From a checkpoint of a small mixture-of-experts model trained on Wikipedia.
Size: 14 layers, width 224, 48.4M parameters.
Training: a variant of SOAP for the experts, 6592 steps.
Below are experts of layer 9 (counted from 0) of a mixture-of-experts language model. Rows are named router (the router's row for the expert), gate (a neuron's input weights, with its number), up (a neuron's input weights, with its number), down (a neuron's output weights, with its number) and show model dimensions 0-111. Each number is 500 + 50 x the weight over its row's rms, rounded and kept within 0 to 999. Numbers have three digits each.
After each expert's rows: "gets" lists some tokens that make up at least twice as much of what it gets as of all text. This comes from a sample of Wikipedia text that the model never trained on. Tokens count by the router's weight.

# expert 28
router:453481492387494523546391453518406501554552572561520460412482541487576517478493540477585507477503532581503504550536402512453585489528455475470507526545487466404539487551565407558432532576571519429509459469562529429566545514534432439475490537466475536595570543584507546470541482567547497541605447516526495516579440449511451565428463565527
gate0:443452503513465498514490544524587429381496453469456478503485380447442415491558531440474516467477529563541429422444520519349499499505490464489578503566498527533550492394489505497511596438516502562537463521507511532457520571439559475584556533536434473561466457460513438422490486469501522459435523469493424545474457494543531533489566539502
up0:436403458532540524530478570515497450445532466451509456491514405465476476410473549483505502517450516510526447497525452580453423480462521510473535539556509625491583552461473575448479496518478527521535462471551544566388481563499499479535461543504396546560507511445583512532515512422477503492504562507556505489447449525548556510437520542470
down0:442578544469470516404456506564449469534363515532516482520566461548550550528508509476435468534465390440528471520454545506580543520509448432490480455433484484603583563439446547593394448542436524540525486493525524550550531571530465479528346482547478513519546565499506456401558465466505452624514526471481410433517545578506383491405501580524
gets: "0", "00", "^{", "2", "°", " mi"

# expert 33
router:511472491621535493545581539411415551463475492507446488468514490567485519467451521482521533530531531541483499492474390518465518459464579511495542462583469529524584457509465456481419476530461514507455483500506438547420494437568529405525534560443480436572537511547465420534585580553474422451470553483449511488422475532490534588420457468533
gate0:489471428457475530501502486500475490529473375565566392591544488474483563558492530567506569506496449437475631483504423443506566520403483493480508393480493598479581467493467507540560530637421604474545469480494491507523519447442494512519418559462531460487503445455517509458555438413490591555562529476493529561529519464448568480478512432476
up0:500501496560489480411478512536494549460567571456502639412512566428481490435493398512398517487564543530559444531507544521537459442566539494482466581496432454577472405545469537474436481475509500464539448596606435424567513519495467480402520478512494499411499517525543566400454484538580535431508452510454524451463407518513502471510579531492
down0:474407524407392588527460576486451517513637464447547551454517610570484481456598501468540526385499472525472494570455489476578568560490498513518437512480518505562431490550544456526503439547506570541589431522436677561448464552569504515578486521521486481524520535527525604575562477461466416563434491520451519595459456513574554517494406546453
gets: " S", " P", " H", " D", " L", " G"

# expert 19
router:434560558484467466493533496512402543524482602580518486491438519499455488565462507519491460484494447517430507457418506429470493498585455496498475476459583545538480534518554491515442482491576466432420469568522502556564420421484479518452439494465497488495523425426506499520492462490455555439527451475508481454536478349436496438547508560565
gate0:487463400524483578467439453512505569437626467502433561634513525482508511446485545548499500482438431435449518462568490509482524502492501430473481533497516467469579469492536449470495516557511477499572527511514439488558470498471542415528502491541528520578504563660487517538514571551450565565576488513455570409601531527428509428506442384507
up0:580466477527544558479413542479505592513504492616509453448457461496512511530430486511382562355455433446446484601454506504502431543575523546571547520514429585466538548569513452502497424504494522556412497499545468534542479461476499485503535509436505485441456555400513500574484604449458456439545530570485522540534505478492498500487545505487
down0:480560542515503523433506525490384529533516472497564434501481538541505476460418538469498518476503556501453422508513486534436435388517509428504483527470603427536506540501534526476526477422463434575497505574525470445481535469509480462540557471497449440410509477433511419521487594575497482400456472633600519516536524515477508497363455485557
gets: " a", " as", "s", " to", " called", " is"

# expert 29
router:357449482519452450504434471521449459421433466497469497484469461528538522485491530519480450452484555513452448482382422562560507539419422459478500525513457488498502426544508530550444518460528407540545464532378463554523516508560529435571538448589445484514538445583559547488545560434480544454513398544465447514493436479456569484541434475616
gate0:504413514468468498484423513556489441538510487490477556510559521507592445600561580516493550427476432539497492457509514489534461548437402432440502505505597434494509530590508478532447555493458428432460513589446521467469492455449464428489492475451541483601623400486478451404488431498542525429485466505440511491563500437620520514464483392531
up0:486425533411392484478441548453474432592545472484455525543523515521537466525513507473509490436505500497518562454516497526559457585401506479510478555492510529516588488560485430493451546534415530405471479589402460516477520490396499461532502462488545440576626503469476470386560560418536452444418414472459473549494464523544552548492462400550
down0:558537476479517401529547529524501494440379445598397533467425531562483402560532508468406495539450441496533481500500505424488586488524441497498623535516490453561527502425487529475496450538548508562522572507435411586483460508506471428523516509469538520479439540505501477560500470474477546473521495429469488465498458486473495457473523429643
gets: "19", "20", "18", "17", "16", "15"

# expert 12
router:419536521451436545481459393476452436433418476537497521480497523522465421414464488497438525501507541520491570592504446616552466526488502502554519562481501506517492445506493485543466468570531473461589530492460442562439495575486431507523500481583427462522510513467472562580555580508535493462543455588513523483507497519455592453581440431525
gate0:473456563449533553538409605454485496500511635530517414412440480481515510493438438438579475520462520535493408530528497501426464521531481419512505373531570507525558500423508536436483496533535564566544504482394542473434523541489527534414497488503478444466513432446528541546530514306463578493464551526571490493574578491490470456440531484451
up0:557528595501602531573403522362540456578524500603464494559492398507523441526468455421571413527565476563516494497498468545483453455544577492533509505534514581468551542610483514438523530424506473495575532546430485487488518561504494520435527538600492459491553449501520534612592470394478489446483583494489499478472537485517524477486563461434
down0:405488516456479510461435471482523588594477546517501437351558515545475506573483398467530544544543527407413549459489501544551428438574460447499468527446457493435525506471407479475288466500529450568545543448552492501426531481457425484502503486484429496483448395420495545472523527477485547539454546472467459519548452464460442502471438514554
gets: "20", "19", "18", " ", "–", "00"

# expert 32
router:609510533393563516419520492481495405502457444479487451461555483465519478488452476491485471450522463519579526522504478458571510526524522480525397566544569528510507410490455543486478484469481416504527495480487453446573504474394552474498610569608451448452459439509546556480466451494469582438416537452466497490510484549472486452569523587513
gate0:442447613482431501407474514549458545519437559567459411553499496415520536508501379533483513476482529590591470412475565517491535631522538393481409439545562489484491541450517562563499487520517410490506526516500503581438482519507397538522545448603535539433456466558524482489559549432517505488478455489524400484517446544460457460543484562474
up0:451485579504434469410467467592372556502479565533419372551524470420504499564431395528481471424438503563613498496535522534529549568520568466477408431470578492512485514481478503474570468553525453519516582432478533547442544464535469486501504476555556560431450417493499471482548465523516539490526435542509440521546466538458478460590446500508
down0:443428521551465477526568477415545534421518501561442424469391434540544530543467489549465434445558482492573530450445479533499529503543567411477463478575514606621467467447481492457478489481427464522450469526547519553513479509509504498580570514489560517540608506541559460504516597573495418584449539470538501544515499430464444500602441613440
gets: " was", " is", " were", " as", " are", " be"